Below are experts of layer 5 (counted from 0) of a mixture-of-experts language model. Rows are named router (the router's row for the expert), gate (a neuron's input weights, with its number), up (a neuron's input weights, with its number), down (a neuron's output weights, with its number) and show model dimensions 0-95. Each number is 128 + 24 x the weight over its row's rms, rounded and kept within 0 to 255. Numbers have three digits each.
After each expert's rows: "mostly gets" lists some tokens that are sent to it at least half of the time; "comes before" lists some tokens at least twice as common just after its tokens as in all text. This comes from a sample of Wikipedia text that the model never trained on. Tokens count by the router's weight.

# expert 24
router:176114140139138115165118100121150155130134129102121174172097116115152122125165089127114116152134116110101121152142140114135145121146099134129128123154138089143111154151133152151117100152159149113129111110117117017126133172137126108129117158133114116126118144105155118154087130156180160147
gate3:178146079144082113106126094167159132075141085088106122107134126104103126146147116088138128133113120119151126087157151124132159121142139092104115112144113120124154138157171123126177158133156137116114107152115145098093132132124154145111126155098115099073134112138164124137115169154160123143
up3:123126073157119118128167131124146089096115084109169159112104150101137150173154121125128134097095157090148140127073134125087163127157139149124103087149127114145150110097099133151103119143136118111093126133162139134124167098114139171110130132119150102079160115123131095108114144135108152157
down3:160153161126145130108093152150100131100134166123144149114102103120150102163128126132114108132154151164141167123127101125098134172150178160117126151135155085142103131157075119111118138122131157081090090148099137142134085061104094126127090158126134147126124137111118136116094154119126130137
gate4:151153129159142112107131130133174149101116117133110167127077107144137115124132129114170108133162109112092136148129151051109128095115125105147090140157089148111148119200124149144114149080134131110141088101139148128118089156131170118124114144164136125151118112125121133114144116084160123116
up4:110110163167078143134109098098185124158155121152151152143109140150152115130081133138090116156112124094115129156128122104112086128133082112163112108132120096156103139116154116114113137126136139161141112125123105140108077117121118104123112142115099121080143102156141121165165103169101089098
down4:153139135078124128119153141154143157136151119144134162132158080131137130106188075124133161104124132116114114135085154090135082134092159168158131157116124110107131154151129136089125091109134111093108143129117154115127186135115147123150131129089120102125112139180126136103114095081109128124
gate5:096115096135098126149120115107090122132114149175110074125130155117072090106143129122111130134123137108143136137132172138114162108185152120097121157071096134145141128082126116126142103133116115127090156144114106148117131147128106157163124090103140116171118161149104150157146178133120117101
up5:168136102117104181105164152161081132100143114136136075101139136134171102139160117131121163162122134134149092125157102129148173133152150127126082124167124149101136123109143127089131140124124124130136131129105141100131183118159138127111122124094144068097121124132089161113108134124144178139
down5:098141135112096171128117075142152162148120114112122152082128106095146148115119148156146134150141097124141137101109111086163145110107126143137118156135131129100135106144161169177127140152138135109157152141146123077115093157109092125161094117110144087097125161153148092129157151106099158102
gate6:130125095129160127126154123120105149129107150185152097137139140147101133115122143142147120123164113134162103070116139135149107113111134146118156122137174090137124123223118164153136150094107119168097123117113090195133103145145129112140150122156125139115123137111119099121128080128114145123
up6:151149123132145132123131163145126148166139117170117092135118125116130151107085141178168125114146122112133090116158161100114085153088166162087146097145152137098113133140190127127170156113125103144104143106086139101147110115153160161110163120113097115108138131120142157125158086126133136131
down6:136109095131086135168139127123134097149102131143143120134121103121122148112136130129146158113144161148188117178145100121144129126138110166109134130150121137143117120139165171145102121101134112102138134126079127177140102120128097119125124150187079127125085176160114130088173134118132184145
gate7:101154079123126085151144132111133144109111111172169138127120109116140160135189109123139156072145123121102154122121078117140124119123111111106163127141130125131157167120107111104098162149151139128084148101094129165152136147102114123138107109154145134164081119165127088154131105106103164136
up7:147108150123116089150122148128175093122147208109111166165111116130122083116126126133122104127149130083122153175157155158132138143169107129155119141128101135121103155120107156150072127147117123133117123094103126085131156106130156089118069152126126120118102135101127126101113110138141113107
down7:127131097120114154162114094105106094098124107155078089136123141140152119131176114126092106151131146166100107124105130108136104147142133140159172146150137114137129142101115112146141110146084113133132171149115097165145082117091141171155146142135133157091120108090110129104129167137142071108
mostly gets: " Votes", " ?", "/a", "/A", " GA"
comes before: " |", " |\n", ";", "0", "–", "%"

# expert 18
router:156112147142151142136095124120126124147124161122156127120141147143124198124146089113143082179113140118119150131158152151126128134136112153127075120136138113146114149126113155146141124147127152093108095114106094058147168124132088134155099158120114121143123138143181107129092096129171153089
gate6:158152159140162110095132156159136100131117129104110107134182131137116120118116115143155133077084157145134145190084146121138122121159073114148143131138078115122124155127103154174113156142134146101136076133103114120164096150124115135139095170163155121095121116116138131136108104148145135126
up6:121127118096094120205116087142145100117080112142153121128087076172152129132157117149123116138094105115110145106128113157141136107133116082129138128119133136141100064124135121103103124161141145170131186168141117107115132173125112131091137111125124125115141112112139117131082146149108136116
down6:157114131138163138117133159084129118157168108113092141099140142130124123143152098139141102080096101155105111149157107128095134121125104150149118068118133135133118155135092116143115123125163106080151117133145132091126095126160136086187089159166141123106129149098150141144169129121138129172
gate7:167095124138141095144116111071132086129132115151135118146075107142145110096090151102120134145130109135090128122159148124096178095136108125117107118084162109122139132144157121109119119130152147131127156123169083125095133112118134130121075131117138161121153088128116107182145147133102172089
up7:150099147106147151133102137128117138105094129115199161103107158154150147146143122109064128149125136123097084113152156147128109118187136188136076141102104161127111146096133163151114091133148135142109126139143106138133105132164142135138145087120167145148121159126123120113102146152127121139
down7:119171120104118130142113113119125104154101160121089159144127158150115116138109170142159116148205160105132138152129168131077152114172093129128167118108177121125146133132112085125143111166098103099133141103140112150138126150121096112107100112140155182144133126139093104121140110113103143118
gate8:126126143087093082140120134127133170208125123125126149162129111080111117149099120142089116101124115146134130140205143136168156141138103141154084103108125137117114105147109169113113115141123107143186137127121107127129128123112140130138113066122106088131137147147105129146159125103139134135
up8:124097135178191140138110071166133112112144159113132080146144108131127136126115142153159072142086154128124112102142111114142099137114119129116080137127115133119115119145145124142147074104118121111099131122152177110159147110143116084138100176165128104122104125129090125108163137129137096115
down8:102130107130111134125150140159091123104113147120143138051127126154179140117119130098150176140124126115138103100098112082093102120115126128119113127115151144161114126123130146149130178102133158110147168118100164120168099119163103116092162119114091151134108101150149105152097149176118152108
gate9:112134099121102155132141107109140129133104111135121136184125083134134112106101126145124146104183163118164156096140165125116155136174101160121132110142125103107140118104115105083126161109142134101102155129131102137159118113127144140087086143153155123112109195107131153143142093124132081176
up9:109154108114117105125123130107157137104162134149130118107129156148105134099099074166143110121106113073170097127154151150118151170164115126134135133130114134161160102148136098111127140155101129116164147144126135096120089094094148151103070125118138118119113136118130079131130080136166150077
down9:081132157106169130119105139137130167137129172124157126081092071099135134142179143104147102083123132100139131152133135113102103111144135117088178116164113127132139126134123142126137135115093104134133090138102147124116154125136106156108155106110093101154141080104171118140142078137126164127
gate10:124134130124122130146177104087136100099113117122117131138118124157144105154179125094159155157144169161159133117140072118104122109116131101112175133140086085136140125125137135103102108108127173149157127084077112144121108095114138121145134135114144135176123121151108086124144112102095102084
up10:141145137123096116180156119158147133092106135167147134134100114141112089154145088151105141137103107125119151096142110143113117109114123086165092140147123169105115144086135136132100102095150204169136110137114156148140121116092149117171120136132156095146108139146112134132141132105096089158
down10:123104177116129079097138126124130147097174091119103106204115154120137133108113142109133135140151146088150126155175117154126121146151119107137157127128115128114134077110162120121167091102164141171148161139124144097100134124130118106123124144085136074143163141156098128136116125136108125148
mostly gets: " century", "-century", " ago", " Occupations", " centuries", "–present"
comes before: " |", "–", ",", ")\n", ")", "."

# expert 21
router:167093140150145184141127149141121131119120142099127189124114177125137112136165090172169120166119128095127085144155133136148124124130118127134154122141141112137110131173130181168152160100104145124138168133115117090189136156136130129103130141110113085164116139140126121128126147163156129121
gate2:150115126137126112109144086163139098105122113103133147114164112147136107117160140130115169133161125092114113140159145152073134125076076137097108118138144142127136120098125104097142130172097157137148161096138173114095142112127154119138085123164129098155133102139080141135124146136095176097
up2:089132069137138118137101150160077141097108131092105144101136112153118121124124161144088140110108139113160114094105124156114130172135134141119141122133149114157126139124137084144084179164117077090135169129120138138175145115123147147113145114118086095122142137135160119171104133144160114102
down2:138098141166137185138074150134147126132104124166116128122123139121111163216120131157083110119124145139110116091120121107158172122155153144132168107118110126165151125070132148157163131096099122145124096119108133098131135118130101146143108093146139091121131129115128106151110108108127114153
gate3:120117158064072093165188144119096109132145106151139126107144134134140119126129131129105093106100114102129111109132135108150169094133142157085111122165167139126132114100169127141119127097136150109140151132142096086095144124133120111124128104127097150143164139099108144120141140177126078164
up3:144108140101109167154144150129150098154116166139150093137119123129137123090093124120121068096083128171172142128112116105125072140181157157108125109089138135143160107131106127153156109146138122126115144127113145107149129129157154140129158124138155103122081143109164112173117148115091120093
down3:144158105166083131134153121114153103145155102165140098117145131091161102157102155202110155141089107189125146115151115091155120164154124123096105119134132129147137149130127144130125124127145100152092146102130154146118100162095107126109131116103135146131136132096127174170115146130122137085
gate4:127123134125143136132125115148129154115160112130112205104135173109157112109105174130128108141105142133153158097135134138108139140098139181134097081142070099124164120113126131138174122118113160123123092148123124143110147101148154104120152133120140098143127168170137104152112140064115127162
up4:130166145110109136134133132127178167082144108157111136159097094074145149160130095134091119125151136133107127118077153133115111124128129096122159177104163150108193116146118138098139137147152131100089111133138150117118109088165141108109147136131107149149112087136123136124107143177125122158
down4:130086095111147147157135151085148119162140166169109155097137135091137118110129119111161102127132148148146129093128143078112116135146109145177082092146101177162103132118134128099178161116139130149116139104133111107109082131134140121119153094123106117107138128110110132130152131141143071170
gate5:128130109079166094104123116101118122111146144125109104128113142136154106106092137085129130103131130114102113087145159137108136117135156106119137092092148113110147151102120161103161137087151165167135109111134172109120161112149105152121113117168156074133139099116179129091155111100123179140
up5:159130148117147172114155135103068113147113149151144100126130180143159120158134114174110097122115124154164123147091119132141088126133126138070103126120129129168115100120124167115118134130129102146145151173130135149134124102141104133162146173129141158145137154174115149120115110092163103077
down5:100151108138162133155096138114143140120107116117165139169114080111151160155105127140117117164127144153125113158062106110114110103146089124165093136155119160151115117137153110178154078114124129117163110191140161154136120106137091122165137132110106133129129121149132142140139127094136159096
gate6:127168159104172121075078114111129107133119092083141123114171162159110162131099117157128109127141147125148144178161112089129158108154131132148136105130158143107125116139102114131095114119116121116131121115116144158171167116158106157193113090089138115109146116131142162129112132140136153114
up6:137175148125158139072126140179122097110089101130147145088116117095137153104117145120153092144124112105122132167128128131128109166140155108152116119130142154128129120109087105107136133113102134099134104106102125142127149120123172173162173126147132089086150160099161162160132135143131144075
down6:116112100153101107137110141104144126123118144113122153142148162143122148133070141153126122132166107134115095120095136128121180117137132124120129144172101149117112137093121105182152145167091162113112156140122165129140133089133119141143151084136157152093167108153114062132183137164147127135
mostly gets: " of", " about", " among", " Of", " surrounding", " Among"
comes before: " the", " a", " his", " this", " its", " their"

# expert 63
router:150124163183135107147112117129113169114130112138148130129124135135128148136158103155134105154122135079085082097171124122124171148116106139116132155120127106145151186122133132168097124114158119080100123162097104101144144142145100115152134135128092082163097139144163127160126137109143178128
gate2:117171137103128109164113123149131159165072117161119143122144156099123100150100143116108121162154112146098078146152116099131115127113109143179178133146132145126145159115120124127096105148142125140164170088119112129126139149092110088147121096144101099136134095090112115120125076118113083122
up2:120166140158138165072120107118140120134129139105106137198087115123134122101146145149142123139115159076125156113150135134089152169146144138159115123100140094148091105124134129108150119134110090137112092126152129144160105150154109092137165113131111100141146111109117140165125078124132190124
down2:142121125112134115166119125165157109154166121153112160113123091097140174130126154079131098102109123122176108136147090118070162174156152098135114112123122095147122122136154120110108155133100127122142158106156136113107126140141138153124177117166110159108142103112178129129079157102127136149
gate3:129134192087101117168128117151123156160070107136111153148134120126100124134129103114120107151135128175132126143130140107132105123133087147097115109102118150138155115127138128133115123111105139136197124137140100129077130146119155155142093126137099167090155098116107164151172139104096124174
up3:120138165107169110163167134113176149111125108104149146132121135120111132149125073134130140125135139130144099105152136105107136108087103071118124081109088134131135109133121121100144110106140096157139133066152124108066112099095128082158146123108117110135139128122147124060117151128133116130
down3:104153134140132139126107152143096117100114126094137142137072124109113101109167151151160101149143118145117170081100114130145131128101125125135084105128118161132106166140142099121147117160130134143085190146102104138160128103141107133110113115130156138124087115081115129151179108095118188116
gate4:086117120171139128129099140175128114178131108111121156148102148159094140135136135153142162109128145113094135134161103101161161121163112098098161152085111144172090092160118138127070131130152109127121126088114154130112103134155099091112114148103102145101138113128123174135134155112127152118
up4:151150152134109127136116055155115077135110118139156172080125100141167147131094108163120124122141134177173135114119128123118063105152110109138115114174105132139115140180120126121165126143107128112152108145121118140114100100102114138126167126120099129075125150154112149126111120117154138147
down4:137111098186117137154145179142141077121101152118109128194116130108110105140175142136157104133097142154136154133142172131135144117156088154156177141124109140124107114081127124139127137163146132112115142095146114066113137124128114134111103134118156136091150117084137108116122106139144132088
gate5:123157112094145145093105178155146137129179104106085066132073148162114122112138135097116174153121157146139124130107129148142184166131121120090133132122135151133130097148127144146112139128141135088158108127142093159110144139134141142140126141132151120162127167137078124155155140111161154101
up5:156113123112094168136115135088099083113112072176185106145155113124110158159115115133154126107138108140127112133154132114140089105149119105133143138142137111121131114086129107116159133075094153148149098164122153127174125139149125152139158138127131192115135158152128135135103145172151117145
down5:136108124122155123173121105095163141129109129130140132103131141131128111108128120177177114171106120156116166139167153129126122151148153128130161074129120124107121135103168149106172108138147061146123116188152105067134126163098138135140132111128118084114145092111139126121106141135097114151
gate6:128133080119157114153114097137101132133165139114158129102107163152107129115121143116129150118132163103129115124143147104103121168118098169113130146094138164102160110111112087149065125151138134115175112121141192104160153119112097148093093125132147095141142157131149125095122104170114120162
up6:149108152123140160135170157100116143124124138130128118152134152179115134190109127110097162119125117112136120102172177140142094106141111133134135133134173110122116115104116126128152151132128122064121151123107169097118091115140129121164145136121134067160127069085122137097152116143096145151
down6:124173156146139168076090146092139119133096169131152095130141089134108122097095168161122124165121095166128125150113151092150108116124089164150147166146092119127139133130149137094138171154102104131117119150170152159153102116149118140138159153135122112152124117136111154122088107138107113145
mostly gets: " with", " by", " against", " using", " include", " featured"
comes before: " the", " a", " his", " an", " her", ":"

# expert 52
router:151100150167136154176110130132131165117124103154109159152105127124143146083153096132156079134112142117082107128161142145123139122126068147105104117138127115163091144112073137141119141123116132116150118115121094100136142136151118156149113155116087090150102149096164146105094110126130183136
gate4:119088135180200133164109085158139173108161121154106137090159148149133087131144149125150107131085141101154141139089129113129130081133126152130144136101125125114115110128116082096120115108152159125139092066118108153101134139146159122129132134127113106123098121150165127091121143114131143121
up4:183092123135139108125085150171128101135101098163116087109174119125137147155065152130096116104153103143107109101125091089123134169134107149155167125129126098129107137159138117113134141130103156104170134134085112153120126132129106143150133135163168147120100116174144125125099131120148159132
down4:133120114116105134114132174144114083080160122136142175174113114118106122100152143119132161144081152134099138141158140156120137110125132113102107104127098165122109135068125133183135117136185101144093166127144166125154101150149125113130155116161098145118148102094129089127133112122147159121
gate5:138124128124119138132112096105123154097129086100123121143162144139128135128139178127125098109072146149117144156157105150131169097108151124088096077153139161132137118171119116093128132109143124135169108148160118105196133149172114116145145089144116125159134098126091127142104111157092097115
up5:120160105086126109143099127134143165118131133123120103165116103133100136099145151159104102088105099098192157094127153109129170132159160125107135109126128150165140109140103146136157166126149121127100116146146129102121130125217145142190130137136104133145107141113138111119157145144126138160
down5:148099107114158112140134130096141103105138115123124132129115146075159131117131093117162178115116141126103140109140119083120119132137141147152075104102180146139119162138146138112120154118171102136173160110091097133121101132135139131166132115089179139106143124161132157079161141109098086115
gate6:150114132164119229125137125137107147150147145133138161127137139104114134097132114139128112132111158127138121112136139106128095167154109167149154120130116110130113099109070109125146148152163184112117130098135090163099140114129112135115097105100111097125108100106160106087112088120153104140
up6:127124097099172147121147120151099188132088124134141122147115138162129108110122135086125123105121131115188122118145160084080113076130110120161118164157101108075136134134110115101115104085145149133134114095143090136128115129153126123134122152110136120091131108112092112128103072095154133136
down6:104114146158102125129120141136138120118132167152137136074112105146168147165175101118103150165098121114105159128162126143112144122122140130118143106141132132163076159086085128123153193116127107152140094083175151180142159143132128121129104117139123114144108146126181143134140155114118120143
gate7:117154126125156153122128109112129104131093087128162143128114103121106176130177151151135105102143127161108122114126114161129116110147159122136165155143146102104153174125132132121151121129146135169112099135113147145187143115126056144145140091118136150109081139139152109152090157131081163155
up7:063148146100117127148151146108148110168112113153106092098095110113162119119147156129126124129129129139130139126170156101130129139112173153113153129136136146075106104158166130122167096166141124081085129125125125107105146131083116143112141116085158127126119101133115138120167101115172178119
down7:122109137139162121133119171133154104126139174112115123159135070141103167138111169144139100141141116084148142098144157135118157120098091105148097091132082162148125107162128144112138103118137142134078165189137124141092126160132136162112127101131112104169156120141129106135106151099141108123
gate8:139146135163150105154174107087130135140104112094137137111121134147115106153114133127104138126116121097159170156153125129139147140146157131113112164071073160093127161142160147118126090103159148144139104110136149140102134158138109159141117126181145121138130080152118133167086101161122084111
up8:098105135133105122142094164131181117129144103132134132100094145133137115119163084152147134127144166140127123102125141147158138092144070133056166125095109117145158112119124120134099139130112119140103144115133110173150076137108172111122097148151076101157113139164123148137135122171120129123
down8:113139095123152090092186127097135136178105140116137169139169144114113109119132137167146118119119134107137164127100130126109095131115153188129134107139161100150133122158106116141113161119163130113161161066112158120162098148123132159140164116154161094139160096121145132166146120128146122135
mostly gets: " after", " where", " when", " After", " As", " but"
comes before: " the", " a", " he", " it", " well", " they"

# expert 1
router:170157152142164126163128086113148142111121144101105138105106131121114138134188080121142094158125107077103128139170114138174128144114116159140112110115111098134110181109100168158113121134129142096160142111112103081155122149124109150137123156146073135136125127102155131126091118131149162120
gate5:124147111114141143140129103137084117128120129127139073165124107115114093153140142083069144106145122140132103103122131090155091125144143173148133125125123145126064126145116123123153108098153120122152179099115107058138118181125096131153081143127112136142150164132160116118159136118138139130
up5:123104174113076146158183145128109160158122133114138120147146125112102106127107100140116152091143083154131127160097192140141130167126099111099107136142144116130092161136118102124145117126088068103131118102153132139147188162125151137108145155143121122114123112121117099104165144157119129134
down5:088115086103116111088124094085125106187137112118128135145157132144192136132130148110169138084133131126136096117134130135125120117132121134131144118125179097126132147179135131112129113129170126130145139110120129083115072115074135127145112167101150100150112110127131114141112161091108128076
gate6:154121080124083118169190123156122129132147136162166123144123150151108131092160110117149159133171111152150153123143126106120116120130131162131126095171126127120134117111132154160130121120113121134120121148174140149104146109114120123164153128151030125108094144124124159122144115108103160099
up6:097107129094108136140153139108143130135121122095126114142137149119131084133159106139160089138137145139088137147140114090136119161130153147168125107116109116121154137139079145137136104090120122100100119113195138149153137168078145083134128147159083104122131107088154089170113133102091100118
down6:150145126152159129122135135084165118152129094121111083118145127108138113115106099122169165159124091138136145122169110096119145110135121067172147090107143131100149084138120140142119149101086136106129129123149151139107166104098144166128157078133089131084146101108116160138153152132128120149
gate7:121122157146111123139119111112116129121136111134091158102115145140154100140132115131088111102122155137072108134157127142081084119096140103160126130123118138099142135119151131133135108160159148152134124151139132134165132078164146164155081076147090137124134117139138050113113172101142141169
up7:134098129134131107150117124129099112091137156138061112136144087102134174115169092153148160164108108108095124121156127136133094106097126140099150101129111127110127153143117146105107120187166135128145148117156112100121126111097107148154127089136131170126147112120150098167084101094098117105
down7:118143174128109090110127066104162103129132119152104148108075156132093122141131108113146107132118125139087141131139114125123114197146115165117104086098140089163129112110153152104113105111151143115118138135147125113153104125132147125135135152142119153078101146117080135163119184150142101143
gate8:144152140142133147109112103136085110095124140144148106102126081097113150100159127124121105115183128110159146165159129150123155154141145128126094117128093110097135111124110124205112097129092109086132125122158123135159117122120148123168147088161092111110104111154110148121122129131135188163
up8:146086091143151118109104158123095116188129141123181143134148145113138147174103116132105148135120120113131079114118126103101171087084134101158157134138144156163157153111122163097128163162103158135144136159111120116109134164127122140072131144163126178117131116118125134137129130127129114091
down8:131096126126114148150135122140127136118120134078147117108143152133123167101168158138112120145131165132119120173113136126171128136160152122120146151145132136115094137083153132120142038113147136126134152137138128093165165087108126128133126139186141133095103134073110091144143100088139140095
gate9:157123095131102119104153118123129141120115118164147131171119092168123173132110132156121116117133101143098130138187118130095099074105137103128191146115144146152151121142139096131132149168117083120081121141139156126127141120150107147125135156117176118110154160157123121175168108094102129125
up9:114088154147162158096156114124109147130159178117113141087127138103095134135175107166145162113146133102129135186161127121148096135126127138139150150096085098126125102140138131115074133105126169138139113154073110091124121129110134137154172110111066124133126108128108126111098121154132129124
down9:140143120158148111167137077114117119113118136125092147137100104129168132156116112116127129121109119121137119135204143111118090160117132129131075111101067162095087157133119101107103120127114177135134144154111121126131177165109117139086170133143110140137153109096143099119103111130098133103
mostly gets: " Animalia", " Arthropoda", "DST", "/km", " Clade", "/sq"
comes before: "\n", "0", ".", ")\n", "′", "9"

# expert 38
router:154155123174156136146066075073121145120117137134139168130093121109131129158161114153117116151115135119099090115126152092178149103133094131120132106147135135131098117142093162125138115101141158086138124121070139091181142135119110142147110145141120094151118157108152096134107110124139126129
gate7:156171134163103127090098156101117157089156163160141098093145119147127108120113127124134097141136124121093073121106146140076132119141144137138085141168120167131134157101095155091094127104116140103108108149167149130148131119121160136153101182119144140116137140130154114137110115086135118170
up7:116135098133156108160166097126129137137170104150109121109120129118161135138176167116147138116133109120135117053133134109145121147111122092112127109135180146141105170121141138109156149115157168130104124115116134132154159127114131136161147083136150163169116080070147126125125144183143136100
down7:164082154158092134107112170152142132138198118126087121111137114122101124163117093101162123136127130123121116154118096120080111107136128118162084110135138099163106163107153122146139154111144113102164109118157138103130119148142138152128124087149172139104156137113155100126121123109160080151
gate8:161149095119108159099110131175143142142146121124127104101116123099166108106111172119117139126159130120115091091081097139120119156144105136147107128114137149136107151088100143173110173095125126110133112129131123181134169147141169125105137178151104102150161152094171125122127131131131153085
up8:173085156091093125131122118069104119094097127150092103147142094122120099099107120123115181115160135099108124123133149148094148123127147136118118186114098150105124106098137146118141141133136117115142068127150126111091112171149102116101088162141116158127105158096129145145142120143126157122
down8:145148104112092156127123120175185119136132082146111132148114138143182094150144152130142114114122112135118142069151149114113184134113140147120094124125131138144103117084129099067133153147142133116103102144063122121134129133091147128111119165104151096152152122150145098127109104118148112104
gate9:133131126097130150166128116161115098155112096131102151117148129158163134125081104131138089134125118110148102139133129136115131090119063084126083150180139153163102106114138139155146141144126124120171089098108137091102166128059151130145138109143145099117124109095109108141142128123118143093
up9:168144136143116127122106126147150132153142129093149125131084180139153123108135073134155155127109160111171132154151105129118131111145064104107150115110133154129136120159107144140175105147094124081153065132151141146102102140125099172114105130125168163133142112128126099133119088099130134140
down9:118143160163148112155115123114092097141122157160129178139096112150134173150143142125098089145139124144142110103106131141126144113136177092191097158142103130116130135113139102126127124176110084124126138064100136160128167107134128122158138142126121116149056113112147145109144114141107129119
gate10:108106113094129085119120131112103150107125126071092128159092104118124153114142130174163128114114148127184134153151101149133126142113121075117146119137125110125151129105103081133117164130147127098116114097143153094112097171106100153120120074123105141156136183155148163149125133110159119144
up10:080128102077126097129122160083128156106113151096092132154120133150137153111093137142142112084146159124175142126138127151154150146145096120120146115132158146125117138080157097112138147088124111087099141105106132119168132135113106134109118115114119120153119194108125132140136074111176157137
down10:138134145127162113118172150063074148132141161132116110124126151115108160100071136111090133121104157102142109184143177125120122100167129126150143100137169174096132135123094112133112125135164111160119141126108145139116090088113152113127103137139125137131124143097129134118102130171138106166
gate11:107158139109132097111166153126152100120143096155125142099068150113124154120107149110104145144116092181140120152122119131106102132117174157146158126100141137143119119107136147141087115131124136143128135135120116056122158156128073166121124142108129109146121063129123161127142103088153153153
up11:129139139141109166127086126108135157127149112141136094154131086139112107108102130169148116172140160097149117110101135103141132105123089107118109081177141174137146115139135121082143150113106148121120160098105164123133160147181122096143136147144144126142094166120110148145099095128144070113
down11:146113126148062140097151129120146139152143136117099152130161138129129119124147089103162096121188142080139112137137115165130130169133078102137107122152155111140112132141153111117119094098101132084115156093142125124130126115145155101122137150136091145129084184078153131128126115175143131149
mostly gets: " in", " at", " during", " In", " within", " through"
comes before: " the", " ", " a", " his", " this", " an"

# expert 27
router:167108135171117090183114136110154154133103101099113162158144137146096179105118119116115114167122098119132122116137165172114145135141109175132124111135139090180133127152125141136116122122117110079114138136057108114157139163126107152112153153089111101130161123160129154105126141138143127134
gate32:118150134132136127141130122142126134125101136126166113077148076141131159098095098138103129141135127132103115125109122116131115168114148138138121096107153119149153117062169131156106135164160130168123137162142161140147106104112088115134104130205131162135104108085128167129116091111174114141
up32:070120106125128156116154129116114134173122147137161146127096112130125157105132110113092143162134155116130127062181127121118137111118172172122132114145134119115079113098144135127127155127133131152107069120145157145095128134151138128160164096098108083134165112102142113128119102111124155177
down32:074129114152114134120114154132115124146127147138159135115132109096120164140183114121125151134117147158077134068172097129139128130126178125163096091139112142128121112141157169150117147121188159130121144122117136121097098142116130154151136138137101166140141157079162125122096122099155162155
gate33:147159065133109120169149127135152140078135113111134121142177137167128139141159173144115128074102164101112126099122135138150142145145176153142142168146106110080124159131112139100148163138146093123125099131107124092129126149128171127151133112096129122091111142162166140106149124121145142099
up33:122116125126125169128124100067138158130088123113108127196116126082157137125136075092117126154134096110095129133119138156143109108119154173153162142158164131129135149097136114126144102180122177122100137135118107135137170126117128147135170148127151113138184135160161115146135136137109116145
down33:103099129142149129112161148132103100135173139150091134131109102101148135114054142102137154099098087144098179177115116146172132105112111115137115116135129127088145119108118136127126084120126123125103128111134118163120102139139131163164122104115128152117163123127149189162179152135107138107
gate34:114121126123169140129115121163103167147118101158095142138112106131139142064154129123109129135075118108159139119128137130135156132115147149153110131097133161103153146141128173097104084136083093059144148117122120092107094137130131128152110163132166172105106116108132112123127091112145103165
up34:132172111141135143154094161115134136132124106092134133101148121147119138097139089115122110151130115126146112062168092110130159173102109116138144131187122142047086098131135119111145152116135111120112123117094153107111106142109109124091114129103169149134109161118164148152122146134121102097
down34:141143090135128106157115148136053153120106130163164144171125138125161090130100124125125162128087118102169142122128132124152149103126122107109094134113119152126188166105122139092144090121068141081115088115121125123089122138137155111125094146125149133164134153129150127115098111127115094140
gate35:153087085117152125135151123153112146174136141174120127139128154162141085149166139138141095131125150105141141114097137111094102119129114165099133124128140119137109112077108145142087128148150146194111156121157126159144142175149140135119090100118116101141132155143179113133128111134147075155
up35:106151149152083108151096162141163096130117105125127106128133164108156175128137118141140092142137143120105133088149135138111177118138120144143097162090161133106095141148144115099125150158092110127131139164157116128170096164102111131120146143112110165067158170138137138105104111154150095123
down35:080149155134103122150101082120154123115123122112101113116108088106116126150132121102156130141172114158135152124175122129135134117146125090177110113071140107119139146157131130114137126076123051126140116150108153131117116130128107114137165149116097161128109079106137154159134114093114122078
gate36:161091149111111131095167115120122139146135117124146094124113113143076144076113149095144139128102141071152115125087126110138141157133127124116111108108137095111147133142094085133129109110155102138115179109150132070103124143121157122117151157109193147103144119154112130126084104166120124105
up36:132111138124104135105095154107164111147148153122154095192150149108139144140111106129131136125135156100129135128112122086134124074149132128170122167151104154110160144095107141096109148105109153161126117109165120175166111143103113084121142140154130091107080112152099119151115108180134107134
down36:096139128173119118125138092162132118128151157112080138108085099179161146142119161170104115148115131124109165142132134172154155099127126133092106104140124137107135115143128144096151145134141135119123130112079140109139130086129112146113084144108132112067168091124108117154147122064152127133
mostly gets: "ley", "mann", "stein", "ford", "burn", "kins"
comes before: ",", " (", " |", "'s", "\n", " was"